{"d_model": 320, "n_experts": 16, "d_expert": 256, "moe_layers": [1, 2, 3, 4, 5, 6, 7, 8], "init_std_router": 0.0066, "lr_router": 0.00103, "vocab_size": 7298, "lr": 0.00248, "beta2": 0.99, "batch_tokens": [65536, 131072], "steps": 8642}
Below are experts of layer 3 (counted from 0) of a mixture-of-experts language model. Rows are named router (the router's row for the expert), up (a neuron's input weights, with its number) and show model dimensions 160-319. Each number is 128 + 32 x the weight over its row's rms, rounded and kept within 0 to 255. Numbers have three digits each.
After each expert's rows: "mostly gets" lists some tokens that are sent to it at least half of the time. This comes from a sample of Wikipedia text that the model never trained on.

# expert 15
router:129073177119109109102121164130081087127102077002162092138109118187149124135121143137157114126119182146125101115141091114098166164102154160141131110155095131078100156111038159150160121152150097101076103117135154036132156112154145097114071116144163116075153169122138056138186110187128104111099109114152107146152114161122162103206087157148085143105174151102092115134098165150152097153104146169135100107107118159077109142097089102133151130117049136118191144143107104095181113098137145
up0:081156121103127097099123094050140152081162067141085093103135094163126101097093112148184136078135101110094076100140156100118126152149099114135107133173156211190103084126170131117140105161181137157167081118085106132141089109153138093129127122154119099104147135150085119117212123101150115146154145106081135199182105130117153116160109139096119105160165120130138136118115136143125091185117145140083138095095163093178166149087162147139092118154046127112097123089076142105126082091129099
up1:171124088146116068062095077126161119137128106164086145093129072114074153154093219132155107106135163145137092151116115115136170130123103155107087144142140119169167106177114142176125078076110095113188127091092120098090095166143129098114126158134114120086169155127145135121099108132101133064103165078187150099155183092131133084127117084171083168152104070112098082125122147159161115161134159146095142174197110132081152100148151120121099137115152130113139143096094114088142119170145158
up2:182079129121181102145125104128148125109154116159150126055068093154146171120222137146133110141206175139096161172165164083139129148055089124150109186164122063115179139108109152095139137053072104161115153117089115111129112097116154102087131140160108086133145138147152105094095126163101085166134087093137134103157142080082089130085180133080087126164091115149136127024167133127176141116135090119150137114136149148133107144126175153121116116150125128125136089183136140125077060128092082
up3:166117157135078090137159138153094152106129126163121068096116144185101105156145156138108048124153195155144141160090130168140108165102120109131103147107118177196152162137137196087087155136124123117101125103091145109190099157109095152074132156125142092159082169148102190099148088139159104125126064138087117119183135156118056151126124155122189124096175142148148126154102039158130124122099140135102090123131142130126116086120163122141130110147076125150125100159169182078200093112080124
mostly gets: " took", " expl", " impro", " phot", " sl", " exper"

# expert 5
router:136067137116115108104125163134097101123102075030158079122103118196148121138116141146156122126118179144126085102121093112098163172103159181132133108155100122062089138101048115133166130160140113113068114130132150054151145115148165085113094122147172109073157170107140051142184113178140095096110110119157096147164119172111167100208099161119090121106152154112083128135092164154171063162103144162136070105116112160079109134114085096146159131105059140116189146142108102093155109104137144
up0:167112145095139119128123145157187130135115114150160121099088095089119116168099090121110117072115157135041159118162126117152098164126162152105181127173114152130070115121125107087148151083182147111140082087145103114128099123100107149147147125127062087088172103074189165127128212129143155184139152094090146081157118163105146079084152102137102147129166101176151182204122153125150141134118150140089162153100152112162111127106099134109130160246115135163133136203157171091166128165116127
up1:106175099153124138133112156186103126108129082104191141115082109088179122128091117136098168140142146146146131105120174151170125147114104137129154141175091087178106111095072056095170159174174169130120116145144154162132110153198087111057131128096149157073073075132112145048142122161097089115142100164167123141184158111146120117167133156171118157159134146173136116123130147128154114134074107142106187125124155126096114183076138158117067086128077113102126117152109121121106180167161148
up2:142163179098123091166095092171106088150157119138128127098122142132101176164174128161139172127120129134138166128129132090094154100082115094151078099165089142175069053186072128119141110159157013094105180178174119155099088145133149113095113090146098082098137154129132137160103137153153112116089114107170215073145178121124090146141129158179109107144157114139064137126128076136188114136107106141163161141171154090166126121188155082104067154144136085054064134122114141148104160135139083
up3:097111117069095100112118194057157125124098150121189165113144096139119141079078135159087113158151118135171098120124146167094135118140139139109134070153151124111153111130142151126102140132113176153131137079111208151133089133103135172131128139130166095167134131204089114136126195144116163098044116092122123162172117155085158118161154160170087155102128094097126128161123186110061064117199133107159156079148087122054118081130151128139136098134129149161124166045100176114140152166094144
mostly gets: " them", " became", " can", " began", " him", " Colomb"

# expert 12
router:116119094150078111086145156164105118123173139147114115146114082099184129106110161153104128080142167172111151080181119168130159142100178116174150115162115141063123207121136118108094112112120105146159102152111144097119128126171138124169093113145078074127172125084127137113199121172081136202125117089149099133117131138125162176143074127155130176149121098138162089173152158139151084126105143127143143111144049179137162095132090108096117081195117147139138182164190140118125139091094145
up0:147122102093116129145127098109097204162150136119125146113117128120043140138101138114150118142081133127165168117105149132130255067154091141083135104123165175096154113090127120127186112108106094122138177141124142174097123083153113166116135086065142169125099124121140140172148181177111153195124156143098159134103138125092152204135141048140138120093152142146113112059141115126159111132141117091141164123096143110124160143193181088167157117089151114099111131024112146100203120105145113
up1:137205150161124186170143099139120044100159109140117091086161137139167119128151127100176105134080138135126166145103148155174144124150126152138184099088112183124120161113160108194172117100164142177165067157109132140184166159131156153188133148098127150156068105072133127114107110111145111083091131108149126199124130184094150136099120141156142109183181155090166106126155118104113181140152129110117153065175122109147114137123164097135168151133132145086084172127111135109109227119129107
up2:127109105097139113128096141146197175138104159154132106062215192194111100183149113122128133135136152115127140166126155121111152149094157144183143112139105078162130088099147134171115062123102120112148104141132109156107131091157063211129122206052084137148185156121103137130167075142189154158165102104111122127127138076104181121108146101134095098098102194164167157055142097124124108116128143122085153157119129145064109151118115091119118150141082103105091124198077151105147149152116139
up3:121129154095083138152111146107080111179167119098085134112086165145109174124073068083156142140107170146112137178109114119095112132086078162141076132100127129132132137094199103141110091151174137185148104159107135182151067155158074184124163108145138141164109154142105149148098150121080114155100099148098132135121082119076181120130071127094199157131131151124216096056136127104093170116118160117095134106105137143130140098132156176122142188107114120110090178158129177157118129134100190
mostly gets: "pl", "sp", "pr", "anc", " acc", " ent"

# expert 8
router:151099132154156105117153191097103043172077129097132067122102130174193174111057143142114073128104228116122141106128093112128110158149149100105133148153146158092061129124161154130124137111121157134110115086186171074126171126168112084119141114106145128106112157123129070163171143131129094133102128129182116058137138109079144109185157162148108138106128129140069113131133196156117146150133184132084166095093163117110127098116095154170144155122086192150132088170126112127111106135190112
up22:128146124175122086122169119100172133141154187116076106093118125155114109092155133138097100087165151142115130213098089175090140090133189110122102133135095111177136153111101060092090070126129192134106115175160094158150141147070136151079097185140175165147061085068100137161127136105128159159153094104090160090117104141130176132103055146123106120066175102181170159134169125120111131126162097136117168150104148071080182180161090158130128111118148129122133145163081114100100117141169150
up23:182099087076154144061112171103088189160104135094085136117061138137107111090152109123131121109145094180136182207118119127094207138116113145136108178141149157097104177166134097148133065129160090128117123079189206134149157094153111157147076118083123138080120128170110137102098097152127122105123102118102144151115151078151108152139142107130100131207147102087118158090164145167064085160152155178123105118122119143151179146164135125214132104111143174141133132153107124122118116094147113
up24:166136097119129134136081135114111118069114127169124148136105130193083167128088081168156102084128145103150110077170131084175104119193197133166127139170079166090151128182108172079091073071111167083045147106116119127099052132151081150138182102155091087100123163124184132127146105050069098109088165105114115144127170190134104147116111123106150111134108134146148139158084132139098062153157135111135152137133156150161043099083132087141117089113142133100149124081167108123094123155095150
up25:182170153135115120108106083101182125119128038131144091120132081097069095100157095141093151084141104114127138109098099179166089128134100076070136142180128159134147081129128090124147177133119254103104094136188106117185130088149144115112085123126099107150136150150151078150109129155135075146113139132146121135168153140104145121165126094128148120161088077063049150141133135161148173131178174110095130084199057174184115135140132150111098159148077116137090110181114180075146067082126139
mostly gets: " |", "|", " |\n", "===", " •", "===="

# expert 4
router:102140133103082136106108109090133168141108076104156113127120120116139092132125186175187133147121129152143085138141154084160081076115196138134144116161121146157088126164112065098156080107136059144053145143136192114067101135117138132163090138148162119115175145134113137155114136144130124071115108170187113123126135160111174158150135114163135086099103092140100093133105112147056111177116094148069091110143106152158139071171093070174111078149107115157166119152100079050128078141188151
up108:092104156110162062087126140151148170164109097118111139078143105132084126135144129211166109112102132137113089071109155097135108147186119174125151067169121148147125051156097162133129112159102102080112129222159133113152153118127113112136123105184076060122146129132138150134164094141130081092202114139139086152091130092074123128095158118167078165193124118132199093130106142126148158108188167117146160112081145125165155117104139138065150153116168103142141112185067116101140140160167143
up109:211172105164110095156116134122165098170172088100138131146049151105138147081150128139114138073031128153145125102115118157168116185114135070112140115129108160093164116125164169136169153090117137140088169127165132148129088140173084163156121107174119136150151102169141151163114091093135140195115080122152156119149112088205137132177082215155167095124142130150127157093100113091051144122100117110152111074128126133172089123146111122162144151154094125077096100151150132084071114147097184
up110:140144098136104061129127051133075149113106128131142142132080105158111102115138171161161076101158155131070093128173170077153115123132128173172105140124105136086153122155075145090085152067114064116093195170049085125130114127148086127097105112159140145149138123128160155124098085143108150116127138107079050117128150118115091090094148097146150125167112139157099052133149122155115099163101065106135204049154107098135116109188108127093133096132164125134107189125095099082162155129170139
up111:096140093071110130105082061078158123107104105117159121156091101165117093180122159154132073147120125123096095174160157105108083074119144076174112168152159104195144109156165116101097107168099130154119124169162103156127125142104130093127104079148069115114119156089107152135134113095146121146140103142128077097098130201101094164102079064205181103141106087201104112122094104070107093093111129104088111112099131142092164130126176053116139200131126092135131135114150112099122149070102135
mostly gets: "|", " Location", "°N", " Total", "″N", "|---|---|---|---|\n"

# expert 9
router:147103148130099081107082126115112174186176093058172104171101124088083167169141110159097163127130160194130043164128080164107110099141121140150130076168118118110139125164063107084147115131112122086144131139094141061111162095147121154089096143151159135074182125139144060140168079151155098123124081127118100109140115172126184161176087132100081177090191147130166174131107122139162106184108165156160104123167137164121146137103140146147119139079061144133209118137085117071179104092122164
up22:183157169124154057150129176126136098110146106114157130114106153091064063131182121146122070108144208159173132162150156111069178165160070114156117108171154134112102133076077076160113130163116098134154115171103071165132101096156097141130151153114154104119124127060110128149144112117097139157108148100152156174147175095101137166153106139093074120150096182087088113099116108092165132138125103139128138098074191174139120129108147152073139155109123132063202140172218151138176110121138123
up23:133156068195138110120111135127134164123105114096128146137143093109106139160152147110135084137131144121137146174140120196154110116146152113127117199089171125156151114125137146104163108166125138092095108070135144132173127098174039177125131105115099164038098200134112080123173053097180141119142119127149186138210110088122088174118141143134154151141089160099148107143131154104131149151159158126037095109180186074149165094133141221132167148129143087100147150095116171118136044139154068
up24:141149122125122122142157108106085135132128145113098129160088145050100094115138136110122164130105115153147069107113158115135117059138164136165136135194117157090109150136154121175125124093102198070124132137099076105150123062167145073175133194139129150085201095102063136154121092136148164059100125124095180139054079202146101129157132140071078135129152106079201147156158166121100107158121118122128060140153111179122118089129174092163109122098122078115110154201153090129100182078129114
up25:160130138144165099122121148186090118117093135156126160100075122156103114123106137176145055080102130132153090146163084137107145148099069142138113181133139104127108168153161121068129107103134112081137198139106207168146121166177082154087190142114105120147130158105129134131099080086098128139165093128152153111099169097126110124143157090157175198092130099128146130108131141179128136156088158104183100094171159064169101106101145128112212108172139139130091108186158137073159103097115160
mostly gets: ".S", " km", "9", "00", " sq", "34"

# expert 6
router:151171170146096148133098157155139083121089128058149069086129123132137117155083087087156145145167153139129155156117082110160105100119134197057159129139148096133175164115135173133200094112104152120115082128138112144232158130155136145098178141150174120103142135146159114163133160145127143102057124144124095153145178179095125044155174104092110152146150102106092108077079101155121166103115165167074124111136159109136155163091096122140133090089087144162148144080123134126188098143098129
up9:115129166121077107124121127145095127080137093151124099125153020113132167134118151073135113138153131128119138185103177082136115140117107137130123161142159180104133175102114107121166149140105120071133134126129122107132146198147129115098081136230116131107118148172138143105155100153092099094237117132114071126170148084112084140087133126086086113117134126170118124084107127096126165144025139083124124159157026144045123143109135104119202127124125084046132103158148159099095139112094120
up10:154175132113142128108147126101105113133183185090108124080125154087140068132164146134173127133111138104140149148120145165147076112065126166096129110146154152140138096152132080112140125116141183164146182128125141121060096041136133131117109214132142077059124119141195135134067098120139143138134096100097181145097173067142158134136134079158093149121101146122126101095146121151127116146073150089084145100169074159199133132103063109152132095145131144121157174150158122140104093078094100
up11:134153100149158179162064121074109096154123145173166105144128148119144100163120041127109128143130108089171165098106073158109153157097203096140126111160140096139175129137152165146085117084145083111132166139150121132108094185121191112087142135086078160091102059108105169072072145135121195087117162126104150131184147142143193159071112134113146136207096119146063199106121145077104096145127159114101110172128137130175157159106131125132097086162144062150124118101092157139162084127127124
up12:131120140119114106100140175124123165107148172141141094094159219075095173139057141137127185120113121140096086090139164138115044049111134099111193151178107074134146132118132168068112116134151113138143132129168156165162105163152129140121132125116014132138130159121091148175215127082163112131114129090110119084146192170103109123088105108108137167136137142169132124146146104185101144090155134147103106154119131177136133177201151136063111088143162076083096091145089145133129110148145136
mostly gets: ")", "%", "\"", "^{", "}", "\","

# expert 10
router:135081134092107116083137150146142126130122040058135096122105167120124084144115083168095080125124136118170081116182200078155158205118148157138144109136133091116091133093098174087212140163152123112091117150127098119120136110148166124124128108149156051086059125090166124136116144114186122165098160124122078088186127142127209119112160190164086087167136115166089117155126078140139143147129081157146071070156121174080093154093098115188170119120099128086128120160046079137137144153113180
up0:104132115113124105124129105111155190154187118155131079185135113096088088158111225217143123101163135126079117102136174072156144127142136131127155125128129107114123139128151154135127153129100166084140116081113094130188158111141092114120138075126149086121139169106096076124136172175124116163130146116129167077096173140087155120111152054150160186115105144171163171056156123099093120128119147104133115131146094120066180118230145150111161123158213167093114091077153087153135121154084147
up1:172106117122089113122159137134110124126165157123112162089193096093148093033141071117125101120113118046044085163085103210113144127120140093086062085125168085130099084172121115154127160119108189124127167163116169114112080138108105120162141085085091104109103113181129094081173147146121077122125083147132153089176146074153191122092078144115177219161073121121111194105137121110072183111109103119172124145100139143152165090154119125120155184157153190167101152099153083072176080131156170
up2:147161143186113134140098078146092129107129114132157169115052149146123058170115137166093106091142045127188141123096144144103132142125130096127130134130122118155135166129125174107200105159109137121115131089116211104108190139123148054116156127130149178196088147130161142110163147102170196143059139164169119120167145144077103159139137165144148126137160078093150113174139157111069180118099120079108126079175076094117112080125103141152080098117126135089169077112121139130136124170140161
up3:162128136133117182101127115136161117146091135133147101154115140157173075175157159151159118071095044121147118146096109074087145142182078094100138135179135068111116086133164128152107094151158130106180150129138133092075122074138106124120141113155119116139063137173130084080159147170139106161094146118219143106120181165091116123108117149155122174149178149113109037109195174161143126140145135071126081198077098109099131112190109199049163115151139078186117136077119197112118099098100130
mostly gets: " was", " is", " are", " has", " been", " with"

# expert 0
router:156121128130108105129119147115137137192143106093136121135143095120108135135135129127182102138126119136124100125090127105054097134147135187122119156132108103125155135134119132146168110138140093154159090177134190102116195108138166151139100191124181133095161141148185029105174119207110151063135059118149086111127082169100161102139120173124107119113127127119153138162153118146158103140076177173190117125108108130154170171131088184158183142061083144094215132128125082125187132130107146
up22:189124071086177058138172133119095108168167123090131153100104149153127132134134079047158176171149203124096152142169105122086106087201113135099161121183140139129128107078115137122135068129108080157149114070154109154146117180221160133151132099142126096131127118098103122103099100190117162112170157136116157122169063147109189123110103150136125125157161057043061146152133159192159090117104152176102137120120116114164147140164141131182178081146129107125147114144092134114118133141130127
up23:126093123138155132126163087090129119132158126048114108110144116139116174205141164178155067118127166150139111150092125101154150092108118159136158177142129131180122105186160212117119112077226157146154115129091217120088149151122141104127078119139100122090125158104136113058141102218103129091199089115134157143153060133070103183160096143204123128131127124144170108124148119104142143145083141125098120106149215141170153149139141179155172145123106079052176108149139166144160152108102145
up24:105078122153124202118110144076123168126091123122111116136137092146133091120111117100177115169065100154101119100138137105094110101086138118152153114154159102163123142179108104114142124096190135163143146124135089123163114071115224111136109160160161156091113176102104145102086139156123138120151176128164137144142121123131114122153125166145178127110126081147108123133096142188105126125150185102151126083125103150176104101227143122071134117054104086117152089170114176113145133080105157
up25:114110108101108155117120125065137095053132135152157124081185099126139119097115119090122132175067115144123144068108117163145152134113077103121162167133150094120152111122135153136110159076109176154119125142143128141118131096108109048126136124147106101121121242193142137142210086135168147110127089130129144071093128095171091115122167143128127139160100129135186088145156142166122200135155113084127143153115101142125119104076061135103138131111142159078128171125148199105145118147152157
mostly gets: " two", " three", " four", "1", " New", " York"

# expert 14
router:132114151156131062109155159120111101096097101078169141104110106115152134120126087096117097096162125147095127147117096153075163175132149159125116121152107092002066154097141152166112108138142100092100154141167125099169160131148149124120071131160109135070174133103134094111164141173062122112126113150161073130200105167175132156127053150077151107118111190102134164119047136142121097128082153184158121109157072095083039124123095080130163105156114179144200094156139164069136104096127148
up0:121111199137170145183135155138117186135147108178082140117182181130202136124108098098141124144090085191079113069114093165117108127075073105108133083135174116155132106238160096163135125118147076072105124129164113146088097116139176135081109198064119123172075126168121153094163096118126100092119154122085200119087143121173139150159193107135109121121103130119197187142192184119091135092193121106082144153066120106138108112173210161110118138187140111135067110131139111126113148162100161
up1:125144127154149115117076131137118136090112103126153131125092139107143075175101126116184109194132099030116145050136131095126128120090171106110152099108103118192152154130095162162159139132143100112187123064180125103086173089131122143170118112100083115132141123121135140041145135079126127143082115134069149105100145087124095108116144196058121061119118196137113132123110138133176197099141167140113145139138134129114162113115141168104185081143127162087174142118115126126148125083129099
up2:168117093105118129152081074154147095173166203129111151119111168098078156148139111107069170088102142053108133118182145123157094153133101155180139079149135117109122147147144137145143108111121154116113144113124105162151099089095107179062123067112141155077129096171145155161129084101129126174076114126129126108117137144106113178149148119143123131140147106178172151103144059073113094160137171104085134158239117073118158149126144139166147150197105119127092073074113171151102153161095144
up3:145184128173101122116063130132130085084138207125092053093113101172121153150110131082122066141165158085080120087144085124156122119113081116109155131158163162083134174149159111127165107071140102073098114093153126081130108121064147107123121157143112124172141154103131101064155134122171160134139127162091174126104100186170113155147093074054142127169084173123141153085079111159094156155125122143079139107123138091150141145085121124133144150119116106121100121151139114085147107103101120
mostly gets: " f", " p", " G", " T", " b", " St"

# expert 2
router:108115083080156163064076135110123139119141087113165113167137000164152136160104127130095051109153178161162109141149112072092128135137172120117151092120138162117126133108111137115108213126128110140088143084152207091137124109181134106111102061123163088140048136098158083136112146158133147097126095093147145062148135145129114075115153137116129188122092108105103109121088139156125096106085127153176148115193124181078112150109143105174161177121127139139155155066074058122185140142167154
up13:183141112142139141088133108169131098125129080139236158160114167198103122177049115100123132143164118144128128088102111068107129124168120133151109082136123113136050128118159069140148174113097145147179090110128121152144135096124118120155178084143138064098135088067078169129144125167047121140177067129064165116178110124094124130169194136101141155093159131100114126098131182131053152046143115049100103156121096072128096095065152121125098126152150154100122096091145150123126129094106136
up14:126141102132144126151109065112091075086138158099061096155154104119094136150148113189088148134097120157088160137132123177153142155150123176138111177134171157131086151147094167128150104130076191141123084118099135146162071127161178152116176116088087045086042085111080150148109109076140105207170139147118098154134202102159147124179108145153150120128135093174110100099155104094115128069108096161136157097149083102131194128196119159119131114113190097183111153091130170115188121129139135
up15:073117114182127098127081133212157138123099163149144126124081105146061185161090165129176125062116119109104188133143201131141176121170130125171150135123158121140145144148125069035152153179108137210157170126098100181128126067105141109172183142123106124129093067161124136182126112138125133182105117115122138140168132139186146128138096129141141107142135137095085121108162130145160112141154167123140158120173161142183182134141110089130175223119124169131102094152149112161096115174153194
up16:148076094117081154061124179155097059174093150171176117133080092144071099178138136079063114142121127204109101148129076108171127095171100110151101103143128134166181150148206157081107121118098095153162133150102129121119089112121133133094148045193176141153138150088106104108126137163072092131124122146122193140156091109164089143090129081076162138093073098097168121143146165126146099117102137159119115153109096042116153101073121132160129118174105134161176157170129132172165163130143162
mostly gets: " the", " The", " his", "The", " their", " an"

# expert 7
router:104074162071129105092102190136122182184101128124106119094111112164117138166109108131191135187115188138114166113146167107075180162135126136106168116124047138153135129149145139187120166195160159198060120122146147145194138087134146164079139030134145077093125178149154101059126175173113160156143107100172119184134179157161129076128118143074158156169165117085118156112181136138150121167098084135113161135095144113133163124114141134125100102061091129126135170091120033118168128149170117
up9:095134169143133150159084142107121118187161175122133099143113165140215126123109129099164168145095209105123119110125156085133160097157137155158110168120139123113133142126141091120160128134119096153048081120126081084055128126139134071072164079118107137108146105106121158130090130113146115111112102151132052125179167070134126044079142131176134126108081092160078092113134184188135117101124091105062113104110095075159159143112094109128105149101154123114205178181074103135085114170137204
up10:145120177129138117184138126140103153100070114169158127123128161117137123124114192093132104064118100164090096120180155136089137177117181093110181086140098140136155116078150124135131126087087142126132126113137129154118169104114030102101126116111166122138120136144121124138136149156118102140070208167083113190180176074146108185106109148109085124154114088129135137131142145153126096134163086132102111156210134138144116151104081157145149182130152134138110077160137129160133146139066132
up11:117126155183080142107090100126123142155124122172142169155088114166113128123126091135122089179142155176106157096182141161160166098127160121139174164099182154159127100101137175097130154123194108174151118126143150177110125089175122099129142142076093128162172137135079143139069118107074087132095092143101122122178120082151131190155129135091087123188126081091153125136165160195134135153105118110087082136177198191131165181107043139050071118151157103119110130156210063134116121126162166
up12:128134122143092137151104046169187121133159142156104148212125120102079124123084134098115134150145128123171089121163130098161153130137111162121115135111129065058154153155125138109133146203131171180131100192096140178135162149134129164137151087145134174119088083125094143190098117143099098161097131133196137173156070141133135171166086151116124100114126144065124160088103183116089154132100107112081109177140179168152072106103137089085138103140148124129132176142114083190096094122160177
mostly gets: ".\n\n", "\n\n", "==", "===", "==\n", " \""

# expert 11
router:138162146075092091124141132180025173052071101122143136124143128182145132144098150133120154196142118175081088118118077135116170145126127150162157079158046095126096133118072166162118148093115113091045156108152186087135115083120146128089096148151135161066126161136152077117165090177161102113125133154108105160143089150137126117194108148073110151127110090083122164172146098130139069139114148082105099096083139100156125158156117021120233154118129110113158134162124094131126120082130162
up22:080167139131105136144117148112152117093148163151015111170144171062096141179099163121105133217115139161122103120101140094096070122105104097141136051142096175142128174119158108095171105084154159129080138146168166163155110138145097152117133102115108145099139109133135145020132163126164083112150084137143112155163182109133108170125122128227153099073142102128139141158096178118123150149051146108130141120112076138067170061167094126074113107151159117126101143070141123076110131153119131
up23:177118105140137180149144170113155194163167094097137135082081069171098103069154135153114079136167060193159086195184193159126091118102184119110064079134142139102135137062138098108055115188140064153100084116088175153123152154155128170090144122130126140159104175125163148136104098125097076151184088115169110135146130078073117173166097141107142148122159136125171101157114079107141146164105105136146150129088058173162161119053171175124159136126098137118122086151137118121121090123123158
up24:134120179102188136119143123122102143178086142103150104087095113083155117161137157116130153119115124193042164100078147118096139128171092115109198137227137098085129099158183134133158167163166125111154136138179160070142087126115131102156129103100170150127184144132100117158116124138123122155091143103122138086139154161145082168069082122097183206140113203075095098161112189145179059137188092102174120145156116112079134108106136072137132078100141121161107097155146118134144144129116154
up25:145153095137090123146122110166091153127119184176144150117162140119114118099144127140126153106160074106180166057158122123149122123072104138093142166153089149135053172110147117183125138102101121099129189134104149120146098140096116103132168155140192120143149118119160143192171130133141087128175126136080185226132117143085132166193180136157093085155097168142144181064100117155173137102107146129131176139165133097197167122150106127117071124109131198145063151185136112149134104065157183
mostly gets: " (", "–", "19", "20", "(", " −"

# expert 3
router:136037176114110123102167174151144168185097102137174117171110116137169144178107075179110118139091152123108103099108171023096201158121162136162177116133129137071122156120055113177142107151112124144132095160129158133137195066165116074120134119122136078125177159108115156064090168219085083120136101082172104184181126154124152094138168150155136112124141072133058081106095122131160131120078060132133122111127122169167116137083100136134116169096126114130157156118077116132109137102160153
up0:135107159113143096104104145139112137147103126099124083119145122135138126086079102130143167157102111077131179113192113094102116160137056123096096067120113101136144178089141093167115161115115073150057115099092087070125100044083129098140060110112106148096098159094133118120156097111142150098101096084136107156121119090162083103126156135114099128159163141200113120047185120142128120130145176140078161175144171125163118097139153100123112065087186158171055152070147133117105096216143114
up1:086145237144110112119158142176120154145143160073151145092139123131150133167119138078155159146146201179137134053124138134053148181153144157058178125088161155136144149179138103145114085123096123124181132100099159090139131128143161134112105137183166128125152117110139127161140066168107132075151104120164199096124118092156130126134132131125158145156159112137095091114102197155079104131121093152094093130133164109174196108162120164164145154120145156078067175141162107092139057117135150
up2:120135083160158141110056108096095113063118135130152120103149127140165101106105128178090108144081074138127146158158099186127099168137143116096129124116094119135199125123127139144133168124090145111173130117092095183088130107089132121131114146172141136144117216139133117095157143155073116230189074140080124092062067104137057127149146151160104113138099098163161143144165101141109113107087116096123114089081152107125138128133167216152174130160112124124093116112144143159147120161100179
up3:157093123177103064089108132113164128093105127154144098133131090100104150179118161125088140172184120098116168117118179149091089122194144156107118158126147129105112104112148140122132141134130145072152127176124146146201138183135131093099163171146111127152105074123143073105188202071130072130127110126163140087135097174108163130094059126104113130148122147127116160124121119153150154140115157083140087102146134114136209110133120144172230066162143143104068126142157094158093137146102110
mostly gets: " end", " part", " back", " head", " support", " show"

# expert 13
router:123160153114172077092078116104122044111099099103113117150094079207143186139154174101146091127124119144157111128112083151091139154047106155143164121147115155083080141080153122088074089101068145080176115214120132083099133110180136120026170139148098145136129085104153084176097129133146117161099112117084122163137082148060132120102055123125107176098183074174109173136091184121130159162108205090165145115135172085095110153182088151168201128142174198136139153180101115099124130134096136
up0:176050141137147108110115102177098112133154117184108156145068133143195131162089146114071138112105056151156136089189082099084132157085144062128083089108085137151123068076126118122121163051127170169191127168116109118062095116144140147125156083103107086160159124148147080156130133140086098153122068148151106100113141121105141165140128067142115120111105091078153198145120116094191130146157062146139073121117083096088135151115130140118184121154136155100146150166079138137128106125154070
up1:075124127164105104168131120117101111097145140105135157127100164175125127152077112172149194110130139122136123090174094140091130122131142107157108132150151085123111091160105076136101088126203121093080208164172121135143058158172139143120081102074132129177151169151177096175110161158137161168141152168137141169171088135103174152120115109100105158132127085157137151135146163156143088167116111160183157173092131161151120108093120130129085148136099172086100125088107125053134118152137116
up2:083157047099084115131117146141103138181171068099157147149106127132095167078118175110169132126098157116166132118105124155126136153139195197100176139182132094116112140096236163164171088171133123116135098055112160176168120156074137128122140173119148129173122135137126174120092072161096162186124120117144145208107119073107073186106144085133057112115173099107087145132158143093163174122130130152161132140161152170075139162108188103163142140170090155139132151189091104060182148130133141
up3:118110046132126157116065137158151057140097108110120116159188133089099180113156134112122132147145120111133119132130102122114154130122103122071190122136090182121157118107123139060101110112156170120084096083150135183184134142121082114159102129158148081090120072154152151116182069139022162153122125156122134098147210140114063081149135106148122138166129153120094186170138137117089126117097157118081168102095121180156073092078142134162116153138148126105191121173096094137133078140134183
mostly gets: "ham", "ij", "ford", "az", "ald", "ik"

# expert 1
router:122141115108143135144136109130109115142073111063151108156133157110170090143130139154184093129111128141139131109174169064101049124099161180129121119146107160117102110173012157088136146148149122114125113096167201113156161125168180163103135216177142095069129125126160077140168069119116144129114126146121109136150141143156161113189116171124097077130117202115147128137166139126166122124122129102111113110155122131160111092130148146117151086150115164110140086068076164131157102121155143
up9:128098143118183093135145114131153055120081131143172090134132166144160097157125075080178103094128091138110037135112098140147134128128167182157106103142127161147145118177121073100102136109103066154161161081174182133143119116165159187118158122124087149106180132167122106131101119118119151103137073079196094160113084104199117142083078162117067130151114083158145190156121101159081120086085186154170136169159138147142154108157113144115102081154156099107090064136162130092109168102144158
up10:159106054156074112126184160156172156162120095105160160153112111163125170120074134161167153134103157182102187072086087128141136095166118154077141173155175173111084118229177154129146075072135153120157139095148090101145137097116105137194140177105140123142099086118138150095103121109149162167131085126120115126158110160143135122160131087157143156168131140095086123145167161112171057088069094108095160136130113167141089141130122138102133094108084102145069151115110145046179166090161074
up11:114079097118111148096207151115104160113168161142151130109115162163142140121102129152117121193149076139130181114073122174095110131149109136132092085171127122112133148162186115122154105143085106136165157098151181133053175166171169065060148130062088111188102095132083161132128113144071078126159169121148131147163098169131111119143148140170105149140129138121125118092165108133141089138130149142152078107108105199144095095153169160061113158161093114128096102141159082139126195171109097
up12:163173086104074096135110105088147141112111123143152113142112109112143105143112098175082130114127101137134151186116082120149110125077165171197141081139100133081190096139122138161128161084060106179125097142147162150059127125153105105127170103150122113193193148128121191175120126149140169098138115113133109157155159102148187091141150103148097069153101141088097119126185166192140155139134163087155143091124147103112173061087120108088098113102144130150101124141112150116163054073091136
mostly gets: ",", " and", " or", "),", " but", " &"